Below are experts of layer 7 (counted from 0) of a mixture-of-experts language model. Rows are named router (the router's row for the expert), gate (a neuron's input weights, with its number), up (a neuron's input weights, with its number) and show model dimensions 64-127. Each number is 128 + 32 x the weight over its row's rms, rounded and kept within 0 to 255. Numbers have three digits each.
After each expert's rows: a language model's description of what the expert responds to. This comes from a sample of Wikipedia text that the model never trained on.

# expert 18
router:103187165095130134082137108109107126088105093089145147154121111134132132157071126180058179156146129073164156091102159137114197084176089106096139101102088106082155140082135117171180131176162148
gate0:156089157134085133107158097160075128094177125100155133133113148081156073145178168126098151114118092143144110143161141087138093159084090193155168109110123101097097106168128179148107115103111142
up0:131137164127120167118137142110169118107115121098090120059153147158119099125196086175106133164173126060137117115054163109105208078179143135046103145093174095107106138174172107127197152151106141
gate1:129169092135145163165092178139146160119115126139102112104154150160143178136171165173151153141180138098158164155172105134105154179149133129122130132149134115132062136104106107178102114114137109
up1:164149099151164130171065099076121149171137173153118119106076114183174119212189103112171173138196131164093203126183165184134079165133112113162074121155160118126111112177095140109068124136148111
gate2:106111141104176114108124067197104087127121118057123148213126112079173155106103123133130160121094116150145106109130115120097097092094110097142135152114119105147164141089199116176140151072151098
up2:185168122152083131069112148050201125110086125121151140103157083097100080099128103129111107107159132135138165131123083151168127171184075143146044092123147096070080174120146090127142108229081091
gate3:196147169196125103182091137124197119120138133090104089130117135153103124124190105133118098140107111141102068172113115163062103123121042144132120079152101125080096148108110215128118094212124145
up3:199127087000089130069147127087088166104130082149150184132102184067150120141152191142103205102097154125192141140150118134163125119140147139148126098118109125151092117124179108147152159138105155
gate4:091166105080149129177109104164102124130150238095105168126115103099146155073115081141121158142142180146141061106123090149136102103119136125161190110085090112139142136161123125118151166102189150
up4:121139151153076118129133118165081097160139086134161103090117131155175151104136148143100141170164104156058136087167188170190152113085089048118137117156189123169205091106153172146084116146101132
gate5:103144133145133166135141167107129140162150128126122164108150151139160159126130129142075106099058117176225117104108078098150166158110071126166108135167098178097122126094144135051095095136089079
up5:116125137132089118141177121145092109121107131115146105155128112116074180086116149084184088132123124112092127156145110199132109104084102056172150074094177147165117137093116115162119093089168157
gate6:147132157110118081158138082143104154107135084078091104130100081076098161105106129135105096091164069162148107086163112087123151082137138138150147093088089090091136147126145107195112188054133104
up6:099116148162099215128135113062151124066077148124155065106093142144106106119145158149104160096031157102132085053134139152122134161122120167042144125164122164069136104131087197117133079150121179
gate7:095161076105132138132118112177114097133142130086136134210117071126070147122120174165131106095106147184145136116121115107160050154113094105177123134157122126105115179157150160124119112146175064
up7:111168170107119131061127106103128117113109157102125187128108125083159163086107159083095104178104142137148096103077062124064168158132152126127127126113153130124143120072130181165148138070106170
gate8:138109123161154057125096150110128145151122148170120137110196170117104145128090077157148110127129138131071169104120089122202177124120071103153062140125145124143200116169112092114165096107142137
up8:136129124102109148181134130039140097127140166140131112176082085160127160110098130192143074148082148072106128120143089116141098136109126091081121167076122123099171163070108125111118162152140102
gate9:121186193092132199114128134169139115122161122124177151165143104100140153091090208182126100080112100129154152135129094128089144135157133120130057155118216112155134164136155124143130102147068144
up9:159131102131088089150074127136148129156134149183134077143153115163145106074097147173106157129163142179120105142083134153144139112082112120138177121146057169166108139134114135107092165132136113
gate10:081138092158081121170149163107149151113162111143113084164061118134095107072090198146159069169160119087102179112176131128135133096145175147084121133151128126117065118073111142163193154108124163
up10:144134134128108132131207131110116154139148128092155072199077079090107116133101104121143175099111120149186110127117160121150122137141115139076134166128140156094070081130154117111200119125115149
gate11:165168079087202107148159102089126149068125108121118167143098130154102136118210052109095126122125163088159124096120100103141083152152116182102088196156136100097111137156115132092170150158189070
up11:132067140126106153119128078165118101152130153159155166133191159087114129122099130133131138126159155146139136163156086135154141134132160072133072100125192142154162197129216136145088113110103155
It responds to: Table cell words. Word endings and words inside table cells between pipes, such as ball-ots, accred-itation, FC, Jr., and line breaks ending table rows.

# expert 9
router:114145146067105186133174099123165103118203129135101146121086094138152091154144157105118164113116108072107100089160134088136113157123125096138133204133087115129082141124153074078196053154096107
gate0:082174093174113102098132135104164128124132134140125088117088150135120089083171177120066126163180111133167123090154182117139099085177142065142161084127150112121098120153081151136133127129105101
up0:113139121224147098046147114235149149154154126114132073163144181109122122084124163094123087173154101112124122158122167092136138126116118091155217160095121148126116106122070162102152108092114117
gate1:140109065161078113097087169092147162131144130129083157119148155140179123122135062080174120160101149091088183171146118057119142171155178121106156124165155162112128111137124098144126154104138095
up1:149108177091119186087191101129169093153141070092180100109144106128102091145119167152062092086168152137117157098115066151149178093104088107176081096096059051184065195153090132156139102132105130
gate2:164166147131146150195171172101092109167170192099114079144207169163166072117117159159103072103133142165099101157115101127178098145104080118204189163166180162064135134182105118185101159172096075
up2:117141153102133114111132172200104126100126141173093070162140160153113100137187103106127069152146134149053113103085157186144100116086049082112118163067100117090133138093138121164112108150105150
gate3:137130084166116102095130112165114132137110169185127090173140139142128136152107114031138174086160129160176157131082129079114168116124074139036109182068167117134165142116122110122143140128188063
up3:130157104142149158120114125206098097157156123105173086172138085162127106102042147108136126131167123137168154159133128123142151111150101115055144180079144136107220175145102140112171114113174127
gate4:151145143115176184110134135163103137136103108115125100110144073126113191135064145196119128177081137181127109125133142146099140099101134122171088121178149197117107121113149096147134161145198119
up4:162159129104124120152125150100159129126135145089067169091134160110157094105118135111152149102181092103116127165124069164100143149169132150087143161112058108122176113158155144212170145154112097
gate5:088131159172058111117092101200157115108165177075093098124159136141120146172120195139131084172126125112135152169144156158105084160128085114142099078081170121189174163145138126140094145133189088
up5:148101092088152172137104153102151144049149208155170082099150136171129139113118161090159153096191122116137130143091135133111105130117217119158084137149127116138139213157074139149121158132081163
gate6:133099142157214122185141124093140131128084141089158129171118115116139168148189150093108117056143161182153157167109097185119138060124076117107124135205116108061144109147137144181174109087073091
up6:163129099122086120114115150116118122104155107150132100082099083060114107123065140111151151136134097050114074104086134094183113140099181101118123107100126102121112181080083168136087119174172186
gate7:076175185113120055144155138154147090065116138115106160140169065062111159124138101094120095077133123105164093148071060197122098181145147155108131138187141121110124079151177148115123148186183087
up7:085139134130115118132194121161190133110170113139139216116165082106139138076126124093151098146157169106195093171092083159137120106112178111151169174069146173136111090159157087104194137201123098
gate8:114127150149160019142088115106112168119092107157100115135132192135178085088144144128136179111138134081133095160091137089156133150133152093146155155102119167125122064188122157079093146100163141
up8:068104144102100084109122130153145170137106098144114149079124187105132101058137162114138147142072093107117123178128149105167118129121182115119118137115126115153133131174109140125156074126149125
gate9:170130114186120090065126108162110104109110130067126177099092116158134097111123157069114142134075151141179116139124153110079151074122053158132142111119110119142169143168123101142142144114072109
up9:161120126090132160173122144126132153164103108163154120141186148122089121153169075206143080069189108105143175123131083126138140143158196085092095135085146120099115064129105144135107146145149169
gate10:139143149152107165154143116149099140126134188156168176178132049111147135054134122115135135124099125155146135084131136105083087110132145146096128149083148139155092147109161156176111090101161094
up10:152103144111075109075114070118185167128129061176172090089129190147120183171104040185149115101090141106179146112120176096158133119093103135117150117156168122115138143124160154138148068131166164
gate11:160138141086115057123111154133158139096179196107156143077193185097157144143072114091144145172122188221101091107167137180106169147148135149144113117139148150166075157096145145096134127131162110
up11:135150124202153140127136103132074117123063095147101087136081138164064104158143097191108123179145075080113128166027075133125094177138054124081114108150124176060186066156064124120106194115104158
It responds to: Spaced separators before numbers. Tokens ending in a space before digits in tables and data, such as " | ", " in ", "sq mi (", and en dashes in ranges.

# expert 21
router:117068161179122113152177114142116147093117109137139084100127120078085162092130110141100109119160082092118107087113088159079183155080097196110151119184110099114168139134164168157126130144164196
gate0:138131124138128092187113143118103081186103149150086116223157109174127100088083036094139116131102126139112146146115190160121129116116152108100138094135135178122121148109096139071150131153098167
up0:107121133126115114162162121083174109081134115187131133115099146106097177127168165076145134144156155140126133133167131154115116207181092120088112062146089095126151086099154107164123108082115107
gate1:141141117106059173150119103154114160146151155148178167066071137111113185078123153122090201174140136176119095085126078142124088094121131129121138093073122090153124166171128187072106133107129183
up1:123155128115116107105126159162167089176109126098115107128136126112127154057141204059147097184136114156125162149177124162100118176087133142168145091122114076076184078106121133099067116110127122
gate2:081141169115121193120077162116141107127137091141119144104131087135094072139143179136120157120084184129110102124071129127063168154126136159189103150125108149070100172136176131092152218162165122
up2:130113132099107044175147092119105146123205185138129107195109111123115087133170135131184122127125111077121111182074169070147127189051148113101194177132071117149129181077097123115150158178107150
gate3:132133126096116098171137169108183121178107104152176119104147120103127161115123146096131193133145101078113148178136138107143116130112113184127104127040124147119199160178126159151096173081148167
up3:087120103123154105214165146127167101131152189180106130101138109052162158122116147136127152104110105219123207138126126138132143079154142101107116114097099105162155138116093150148136081101130153
gate4:104119129137126115068157106104104124103071127179156164156166150100093093132172123183114136178046138107110149104123118171119152080141125093084113152140145165156098086117105155141097104111176122
up4:159111139121092146189164092151155140163185168125177160151099154108092162121131143168126135090209121166159100124125111139161106119139126096125111135126166095085156162115156242170123109174125114
gate5:115138140143104167087127110121130148108146102074069120073116104172171172091151134125141199064183151141179129098141162166163149141113164131159156139098118094108123150174076131135111114127146072
up5:153133165096119096114122163138141077133181093142166164090155074117116111168174115159204104161108147187100140134156115100086099103097181154171176147130089179068162170096102100164165122143085127
gate6:127207120080130113083085114122046045162108130140202050198088102147132120125130153113143166110153112163147110114090175152109128097089128084105094164171168168085111092144116140081139121091110126
up6:135184088099088101092106100135077159160099104109154109169102159169099075114141145125129129096135076085134096130079143146095143108088113073098139163171123140123139098151103095076100130082106115
gate7:148133124089142124095132080067133110155132104160107149192081120105119091100121139145179120070127100128184129090080170104181140088135107117125110192128068099155102075090142120118123127089191139
up7:143147159139116130117056147140092175090108118126112118090129102181139196132091102144092154159069148174127082147195136113120113107125129100143118178099132122093135190171133095162177120123122093
gate8:168135148078141081160044130140112122106119085128212123148118138136173083075153122133088150106160183141140132151102124117187126172203143124083115188125079125128148147099118120139155106126031129
up8:123147118149158163204099156163164150168140097115115086128102103151118153071151115153066117173157077185144120091114104178193108192085130069140133101084197114171124189137083110138133106080119163
gate9:161166131141089058111148058130186165136129110091132190121106101129145171128161166169108123123182141097170094112196139133144208134154146093110153104136141128094124115156145094094164142119069159
up9:079088131144115094149073123091166147131193158135161075077096143202145204127180067120130146101167128136129116124175156121162137151123134182118107116090196169148118147137051096079107169140144130
gate10:122138143112098126200121166139078173202173147083124133144149140147126142131128208109106123144154153118150084150133104093138120135130121078120155088152171124163079174105129147185143109211103183
up10:123133076138083107149206118141139092136154124088167057109106103123170186061133148078085140164150111172069116065131121159187125135100127162155106105145154136152116116141099196148152103113125126
gate11:164123119138178122108124137139127057109152164163142120189115151128201124116147088129181072080154108092095114154103183186145172168148091098108140162123103138118130118128169111139194104165076119
up11:164130153135238148047136084132206100119125155135105123092163207081126118153191118120126141141142163138133160159157179101112125151160135104144206154131120152175135082128137069140139133140109152
It responds to: Racing team names. Capital letters opening team, car or award names in motorsport and chart tables, such as G-MS Racing, JR Motorsports, Ford Mirage.

# expert 4
router:119111090184114126079154151189164133145107101076177145113116186165100105129135134129087133135141103102109133136145143098104188148129134082091158135102177093102103132135100098135170186124107132
gate0:138154154099046125160163109148061134191071127111129100076127147143135078106077123110066161089141149206171136149146110094114155153104126127134111172172118164111162128171169123178111159134119090
up0:084123114134101188101160097140166148148159118080187130137058171119129145078099170138129061142103100100115159116120128102138192154121098114104103121082103075147094151108126114113099118100157179
gate1:099141093105114104193116178138057148140130137168120077133128118121157171125125141082188120075149122127141104125108140178161139091097163131129082117056171151093138167155086120195149123099119159
up1:119088054132112067073092174132086131154156108114121111170186109124123132105086141132153109122146081113158093103123166108099130116083164077164142094049122152094089160119052106185129170098085176
gate2:163125094141151180185133118081156080073155113174124123078127127124176124126154122145122126078180125104119060153118118101079126151101157110102163063175182147065110143123181109137111135173161084
up2:120146077188124102156111146086151065110094165152122140113123140191219105161163113132168095117124133139105105197115134092103110180109140100126077115105102113123114140161122105098074138143114077
gate3:146156171098113133119172098090064128168101157081120167129148125144184070105149186183166152125067132140147080167130048136137097144120082120177137156088123119127092162155146120067148172125095118
up3:107116165106118108140079152110119138072141128152169101132132060153110144137080125105086142095131176135114144145124153086138139108155137108122145082154169104164187108156108112155118088129163122
gate4:109133137138087098102119144118104169162161157107110151171062109110150145124078165135152084122073120116130127106152153104083155116099166090135178114117080110119087118089110128172074115109154150
up4:071130098113185104098137067123183140130120137134082158118054151105136143179094101111154124105137153067079104120121102133148126142169129136153165145094089125128102188185126142018159099101136154
gate5:072177134049114098185160083186161132117125140182173079140182075085171092134055148155139131120111138138098117144144118131074130126176164167116078115155117126129156137071144116125078115187183159
up5:129157149067102099183098091165119109133125125191138105127215126150152134140109148151128155157116153214087112082152144115110120037141133134095119143109166126141114167099160177120161088153127179
gate6:135137127132107116136132139158077136137139127109117134155179099116163140135052065126158148120126112115147099102082117114083091104118126103139148120091148134060163160139091163172086118135105092
up6:199122134140142156122109055098185119126136101130125082093115155123150070112157078116125123095108122101125075132108133110174121120125067131119199138128156118104136080153107130120110144140149092
gate7:088104187120138139128098118207151131172123149104106146165138122048095131088155135095100119130062152104129138173088116086145152053109142104148099147127071170178048212081184143108091084140142086
up7:112096159155195111180087112178163086178171140146133104103141138156118140106099101156052142150043078143075100124063150105174165136130155149128139087166084125180102129150138109109129051077117100
gate8:160057059171052105146097172124183159138154169102110169130141156124110129152126107145123106086116099162144116169108089092087102155191127113136091087140110132180135125172175138112100152137069184
up8:119149092091147111106108127106131133081130152130097125110084164160142090094157191177149168154110157143139123043122156104136164104138123104154082151123081095141106176121095122128115121210153118
gate9:131148109001104215153173084118165114089132126193166103125148103064126069101103180052130148125123146124198112146125107124099108150065105106137158193145130119206112127148142064116139092103144102
up9:088106100064090137115189114160160132111130075148143144173113170090122101104173158078137099116115070154144083103104143123113149141033132112158192192148142101162061108134154079120172091105147128
gate10:108091157102104130148166132121112183126108143164141166085123132094082078108189197132188105115144134126175186129171094135101124147110174153112150142144096100138119118136124107162150112187151069
up10:165127211121146099140108129138168130136165092136132167150099107080116152082137154105139155044209087132158142090179055101150162088094136113083129133083071124093153134127124167128134152091136175
gate11:084132147159169153100121119170139132154142095096102134088142090050102129192085134075097123103142160141132105085090066089147174138149131140088111152120145181129166125150142156092052088132155090
up11:100147099165121135101131144163125202194105120098155179125132072076129092164138169084088138118152158126103121077099065059134146192140098153064136172077136178153114129157113142123058124098172126
It responds to: Digits in numbers. Digit pieces inside figures such as decimals, times, years, prices and measurements, mostly in tables and statistics, e.g. 2.30, 7:30.

# expert 26
router:205110077139119113114164083121148124091161100153087081125124094122110119172123079118136105123127073100105100145158120144115110158175112157165128174151137099058110136117169164153138145190113150
gate0:071147072138098155090172149121168105125108112132115169150152113063163111067203159118155143086194144122097214154129111158112125095118147122138133125128116130156137137119098097126131115163150116
up0:090123155111091188140184139080109123144088157143152161132121134171115176161113119181117079140100117126166114110137160035062151144088110107086134137159160151073158072124162153183159053114088093
gate1:120116148154101128130180135126157160125214111132108146107118117173114153158122123167075121144103147161152114087127178107083147052088153099138158169168160131129151099154153075167151115127100115
up1:105096119165086109140142164132099124137100077098097118138155098134081130146115129137152160137060128162029152121126205144069100152149170159078146102134040132134055121094082114135123135106126140
gate2:118163075111100120155139160129121132185073141138169102047117170073102095167142188145064129134103148099147132125106084074108103149146078131084128054099073108157150078147154097113135093145088127
up2:168165157114127145127175068173162148118114159130122149129093131087190110100053143157149108107152150130139107103123088145178167049042084167178141173084121174140087160129157131079121134141168091
gate3:140159104119101102137167083116080178135132163139112154138082131178097102125138161177100089120096148079110137086087141110116197100144117166143118159171162120140139041109110149122139048112162130
up3:156169127067115132140126073116098175120122121118085166080141186150123074143148138129107121180138129067118114083030123107122160137124112131063108160151123130146164094120097123146115126150113123
gate4:110130113167113126191131139123119147137051126144146150153108111111091137124096127129158111033157150129222130125081079134114120156143130130177080157103140132129164127198124093158145114136180170
up4:108076148159117100145179210064142203138133122132164141169162128116132142167135126059076163099143128052170105125127128164129137128141118111176128154119068132110079168212091099098163119152098139
gate5:105174075160063149127138198147102144165184147102124160116121135200070176126150112098131132125129170171084131157135110149135106077149123120130153105170195158164138147122120106090186141146129123
up5:115147132123160123187138121098154127073092184164151122168159122079218159151108130085109095102181091134140130082171145119100181096096138088138104114073059169109099131147094159165084070042119146
gate6:145137123138107123107146122097152189135158139147150190053092091129116133144111129149070141141122141099127120077108126106119140063150145139148128169099158130198144104143125129112199164147135142
up6:155156141102187164153170068185139117157126090143101133187076051098118118168132216134061135134154113095143129134184175159158157118157157161141143059079161106167143174165141144176091152108112160
gate7:135074127149093107078086175102119119139139156111174164152137168117149143129097153164086117141037139125141142085095109078155144153107076129177161119102122126124096116149087131132135087094138186
up7:132150188137135080105155169118118144135163128174112147135139094137073133164137115074157143101124147078143149066109151124221156152148154098028103147157104121136120126066169120140077116103158124
gate8:130137106145127197226109124113099108153164141206112105107078139142103135085119110124092156116127200149103136133148121150150179164146096139097124114084129113065152112150136168141171096109103120
up8:123127165094117120058155129158127114133082105084169110158176154091128165170118170114142125124126091084182120160114122128107063144123121142128114102126182166183129143122178129107065136156139202
gate9:153107130119122129136189125094133111122176145167148133178114122123041162093086148168079164113079130163077143177136138115187114110059160111169122146162144166098123156137194136118188124072184099
up9:147139132165096161121170126173119236165130106162121158126107180120076137089075118169150151194127122165087030086116121162100127133113137090073153140139121164121069096200112156175193124154103080
gate10:090128105071092148187119156114153148091174143166137183072166129106150145150087184117146163141106241136136106203132121159158082136144149085160080090110090135170151119164109081089152183133171142
up10:137084137089106094124179096081166145057160097139144139110155095049149102191120122105132118156104164069102101194171139136107097190159123138152092092123073119132117139141120092177120140157123112
gate11:140126116128149082120087141165119097082067118124186062155155111087162119132036105061133124123143113089196130066137158107091105164124122123140149127141113176103123148122154174152121050175138118
up11:140168149168106172115142092118122092137164117124124166128123185182123176144161155226093132101070155171110136185116154156115089066131121138160173150084136117129140132141144101112135190078106137
It responds to: Line breaks in structured lists. Line breaks and leading pipes or digits that start new rows in tables and taxobox or infobox lists, such as "- Order:".

# expert 5
router:127120134076155121108098077118074102178120127088186095183120152172146107112167122126139105117159185139110156068107088136113125140110086141143163155125131088125135083095161139181114176113091128
gate0:113137096088144137121094133087149119116100203163160145142098136123138123106146184108151146069157104164189134185124131109135090197093141093178084165112099209099140181170111160101145149146132100
up0:140154105127122135155161180145102186130132100117139092106082147174103154147098105101179137160105109131099143136157140174097083069116159157109162075162148104126165079127163147142143073063110131
gate1:092149151133079133156178168116149127130084082132141127106145180119159141179100099090170135090165156173088128114146102127131128162136094102110141074152068097168104101133129096198087161145161178
up1:123121103130096112154124157165134123169103205144081076117155149180107146124078121153125149179161095185131114127073156144121138194145099035176123147124130135175095124119165118114144099151078142
gate2:149109122155087122164163139182135108100162073147182109127139153146127089174172119115075125064088114215184040100154120142148121139118055109155126111169146175122148099111110175146186113157100092
up2:117154172108117080095151148067079163128112126163094145147068065121077122119132171121088102122118160155084140087127192125132144121103123114093128137126137146166108093084084166107122097123161209
gate3:095130144104141168097053103150163114158120098199150153133142128107104145153131104126132105096132130101095096099186137094158140167082162168144061080071069152147154162137096127099090135131101193
up3:156170129107152212087094099112194115177120117226104154136114144140179098144117140145129142124115083126138128144146117071125143161162100100169089127061105101134144152132098135126067170130109159
gate4:134131112105105078105191068139149072138150127080153153141131095150114153123123163120152160206128119123081093120164134170158108131087128081155085105097071129133118121118152122146084112160157115
up4:132122081142159139063096166141155098099150140082085165114107095176160108159157163153114159155110102147114136112140138170085107131103134146158123154075137103142116119107094074122113124138135111
gate5:097148180155124162104117078150121153087139134126096108124106150128165111083044129106144112093118079153139124138130166118144143155168151150171075203129111152136148147075089092121168150146133175
up5:119114141132198186109109060113099104096184148117090166180146135192131118076136124083115187105144156144023097121123178178120126153148146153147146163134138152155137145146087100116129134169129153
gate6:154153111157160141140125113173128097097124082124082104091124142067081194144109124123135140158094092140117171154137142141117139132184135168118121140128137159104138124118114203135091122099180102
up6:147161122143159063118141102178113122097172067065096116128174161093122157142144144114098164173087100097054195160104154138056160104204147145080175108108149146125097112069081171183089143112168125
gate7:124087103099105152158034127092109096092067174107172180114161127145181116132156123164076109119147195042166132152167174159153121138154081055157110118151085093143113084118116012107158132134106144
up7:108128100125116114132141130165121129083128084091119092112123149107177079162155096059045124166129068113106120116136115121159089156102125161145110131090135120082171065185170139175134056109178129
gate8:096141127117084154134153134084138114145170097147074127144109187182116101145156183103125119140150069124061122161103133173119155172116135122087146094197166197115146107121133135122113103130132146
up8:150094123159079173145128131091094055120096088130157146169099112111126156138119138135122183098185145101120118102117103158165149136122139082114102045173176164168166133143101117107132148152083119
gate9:154116184128116114180135126129138105158141136161195068130118146147172135139146125157115089123153096144140130130140123166124118117105126183154130099119145122112072124138102135132123066158167112
up9:199094185090120169146051117135118115122143097188176084110122135150063137122130164143106221067150148173147086103108200150123109099133060097102124118139113101131176130139177150120121146144098107
gate10:111149142190101117172132131109173118092083172096129168121125149078114137167134092138090105150107143106069166098077164170142129143153193137127169149158107084094150157134118086102114072129168161
up10:157114136146139167125089111166170146126172096141093078076160121147109129174111185153077146151150095089153170143166093141129152160147126186086117114099156109109120090182129151107145146135116134
gate11:132091074105153116088140168152189115140156087158154102109176138144147063125133202098148111136125148117134059125135132141085135154105131165176113129127186144155102148113097131117122121121088153
up11:094054113115155107058153153072168124145188123136164086148165133148151129138181207150175094099109129155095109148172151143091144162072141125149106143125112102114093093099111089077126109155179126
It responds to: Place and object nouns. Concrete nouns for places, buildings and people after "a" or "the", like town, ship, house, woman, plus year digits and "autobiography" pieces.

# expert 6
router:147095167084177125152103067097159099157129166166091174124155114131169076131125156078123160088103149157148111197174086165163139133130156060085109172122144130102085158102116049095187172149137110
gate0:097111129161083157164128143137093131195166097137158125087133168074112096098176127137134179106157152135158115161148165128156141213114092093127113173150075101109100075066107100107098137150146187
up0:144061162101061139140152111148118145151148164132072152146143125148149133128115124186136120104095159181203143106203103106046089139132086131185112121152153160074134090159101127094117116146059165
gate1:131130128088109129140126134127122081058098184065080139125151121088154153137122134129135167144129141174140177164125078075044140117168095103113129150108116147156080110077142079125138152084086109
up1:121099097134131195103137117072137133076065137086079124106107131130168133111077146078101155186091167119142119162152125148113112150101156138147139139152119157168119108127195120115125090094174087
gate2:149071131115180134050112053111130145192147164166111106094093172141156061131118088135139112142139159185143156126117111131132125179095089129173086149104160095163166156046108123078138159116117147
up2:128185133206169125141172170153122112109165109148084098070108163182126084154142136087140147154155133140102124107092151103090122155155127134092157056148121107144111155160114116131140131065137100
gate3:142154144148071084146162180092162105140179158152116096113163120090140127158106104176119141133086100104102142159123123166120114145073116133195109082173148118111129144124131129122159139175185131
up3:108129149187063113077155122126145136096178045112142146083108164120149149101158137131099157133116098111140125137146141098080137127058089151147133100128139125041191153126181102106111175149162154
gate4:106148096100115116122124171070083183104130055195140120084191194153161118178167111148136147153187131086144174100136112162152091120078124148184095157167084133102099094104105108144075126130117086
up4:201106132053084120128129088085150122149155127115161159143162038152139097161077156100091115123095136165150130147141111149175172133135141067164229145123126107114114091149151130074112136111100149
gate5:125108132171190082124115123124111084113108175139108102130131147083150149124153097128220181131144176108165088111086103106105129148100181133131120108119136165172128169105149138106091064075126100
up5:199153095153117181156061086166117102073152165070122140177140110098093159100145156127170100114102198128172077125122127096132121141138125149134172137062135105146159164117174112133170135158123097
gate6:182136171112158154110075127107129068097184199183073147149155110155154097134063116122136109146098157116154107091097137166129145132146176164131131073099120177070133125150105144155107131107112067
up6:176105167149157099041142104138131124090138177122101129141149103081153125129095140112129140083080142114184154101147128137150116062172154143159102132091121140114128142108095126171138165157123098
gate7:139089131137185161147119127131129119112137152098138131130114077129088138113185146184142117148113109113190212134123155105136152087144168126105157132131163103131125143123123123183142087134113134
up7:056093193139133095144157161170154161183092145123105137119105098157100137050123146143133087133126153138103129172148123135058200133100183130118128090134163175138162087171108139192088150118163121
gate8:112138139167135161116132137192158083119130185146169139149117113152162097166144101154130178100134182147154124157108116080126129151098130166232074116142183148081173138125199114124101148153077099
up8:158149068124110109114148152092106146162127051089120136093130079126091225125129138126156044120147143081154188142196148165145129186133108118084152066162156135143135065123128154141158120102133153
gate9:167133089149130140096148113104133137139079087141198119122113184136163110177101116084117171071128117153171122201114052099115144141119099151121135101138176089137157114152149143127085125105079102
up9:157154120126098128126156169104126147104106083053077175140121102156145198119164161140098082124108190071173113135107142149132118153117160142097101127160147163073053102131144136137172151186136143
gate10:181147176166141118087081128164113130111061156124140159092178184160116121110138145079136167065164192056097125205123093137065121137112093122105119106140075190132095201099134101129104128076096128
up10:127095113060164121169129210095137145073102130112097158124124130109147121171122135115103099130154147104109144118137114081087081119130153176102132089098078180096150139116124106093127149112103168
gate11:153154145109094132099123151180122093122144172133154110155103134179153103144104165168147136045086087133184122125170164115108131091135094153150164089154213139114106105133123093160167139152100162
up11:084120145144159141141120124117144158095095154135129148077143178120131175140156098143166111164070136103085193145121174115099125135161115116126142117118151121104146086098154160133120105107178172
It responds to: Location descriptions. Compass and position words in place descriptions, such as north, south-west, central, "is located" in articles on towns and villages.

# expert 30
router:160078115152120117133147127164177147055183120176149075114147129091103178169148154160146159048139125112076128135125155146135136139066126151131206179169134111140122096111168150179164063099106154
gate0:116092085134145134092093159122187101105162110106145127125093131141102180152151145159153136086120186136082201153139169147167111118123156105117115107083132110123142110127144108167098070104139113
up0:121152139101116120167139103163082095085115086084124064130125088128154101174137125110129102144125073159136096124128121119117185139095077142137125149168080174134171185137101129091138130125161119
gate1:156090136110178140117116163136165116133119125099190148203141142158083122097142143145113145136084089109148078152158126119174133178129130120098178130113099142059132097092137155123138112140090177
up1:179146086086087149119119107196075111148169105093170162116109211152111171155109118142110131134080156161126111106072082101155119169169125133138129087091077142137180119074115174088151150203169140
gate2:116073116092145144118093141075155066114159144164125106082136202109130148195108129166127181206085162136093081111168110143097114098160092142174132119112114162131139089127162098142159138158146113
up2:106109166158108166134154152174112126118098109102135105135122061109127135101130141055155097073102111096073167173139113126112090127143165089094148175088126075126117130167134041137113167093083162
gate3:078127162096121134114142163163158094122066086133154091067184116131102176168128122160121123103115113177093182120175101145102124091130133123153149128145137151124138143135137118166101102091132177
up3:145159150117166141210124135132181152113077165157157125156146103144144122104121103142109116090137142109084134193162128141130191164152070110119113144141165121145127161122095104109137124050114124
gate4:117193135129210111107089136160068060152148158122187154147164130130140089121102180061151086131105119123145151095161104136151128109148167068103119096130167198115134168125124118128138108115136130
up4:091148174146146140116117151118108089181146152125118146117154112114089137143125121110185105151143118123099198090161111164108095130130146114114099076167148155137108135088114148118065092142171166
gate5:148126127157146163118118160151113109151180119176158128134060173124082069133127125116123110114165111109192166130120118111149145144154136117043135139096171091127210160088112128069166168133089094
up5:061160134140157085148155101146092099127138137128062082120182137090186144192175127121114122129092133152097100123141109085138166078111115044164139112132090151081106136187118136177112115113087140
gate6:115167141185152149127144109165131138153130105234149098090168149145109150209129158156040130208124102146082073076085161103122140097184123169097134119135132173084110144098108157111133096113162095
up6:133134143142080045172065123136109160125148153120113156134087190082192114136095139097150086158088135157115121164143099077094101113138134110177116126133120143115112126111105121130122077123087156
gate7:142126140117178093050120112162109099160127167139075121146129173107097205144111135178097156130084175178108102138190206115121104120139089183125119119213095154116145110136108189139171144139149111
up7:175180086122136154125129081151104152111125066137157142074109135184128076139154129117147137158181108071211200116073080110174136114141161116114117183078169088132128160153160080111141129155126121
gate8:177177124141164182138145166080149124128184127093116119098110137123119124152149128129099062158110115165157119122093150149131103116137132102145134101178142152121135133132106124111064159124038115
up8:129138171145125145104148136122133095152102091098158081111119153120085103112131167127088119095120151150130129127087140104134120166131097126101147137094109101119096129109153117194108103093096147
gate9:205136069157143140121090125147147128095128168111092166157141114120183143127105079163123048153095152123146170182165153101116121103147125094126146115142127095083059115105146123129157167112164159
up9:109088129137150119166118155126135118146125123153057119108107098127128071133158134165136076168156101121173067054154122138176096166103140110174096136123086130104097137123144114122086113141108106
gate10:078099203098106158144133133154115108156123136097133121126102101163107128109138130047144209109141124138127133143108100092126046152120187144138107135096151123120172130113175120159150140124132073
up10:094151123151200112216102149072121125105161172150092164133148121167153104121107093130154110133061112084122124191144131129102112137141127118157120103120124128078146088102137149133095091152110071
gate11:157170158080143175115144121152044110154137169064053161131190132197145135089084084136095113077140137099150118103093134092111169125144142116106150134126155161097113145153116156097074197175101149
up11:098105130156115106171110091091152073149145107191144118099150067118072117111111101170116135169173110098110165119092166132119087108162126150155110141112121150087101087114111158079135104127138110
It responds to: Opening parentheses. Opening parentheses after names, numbers or units, introducing years, abbreviations or conversions, such as "(born", "m (", "Miami (FL".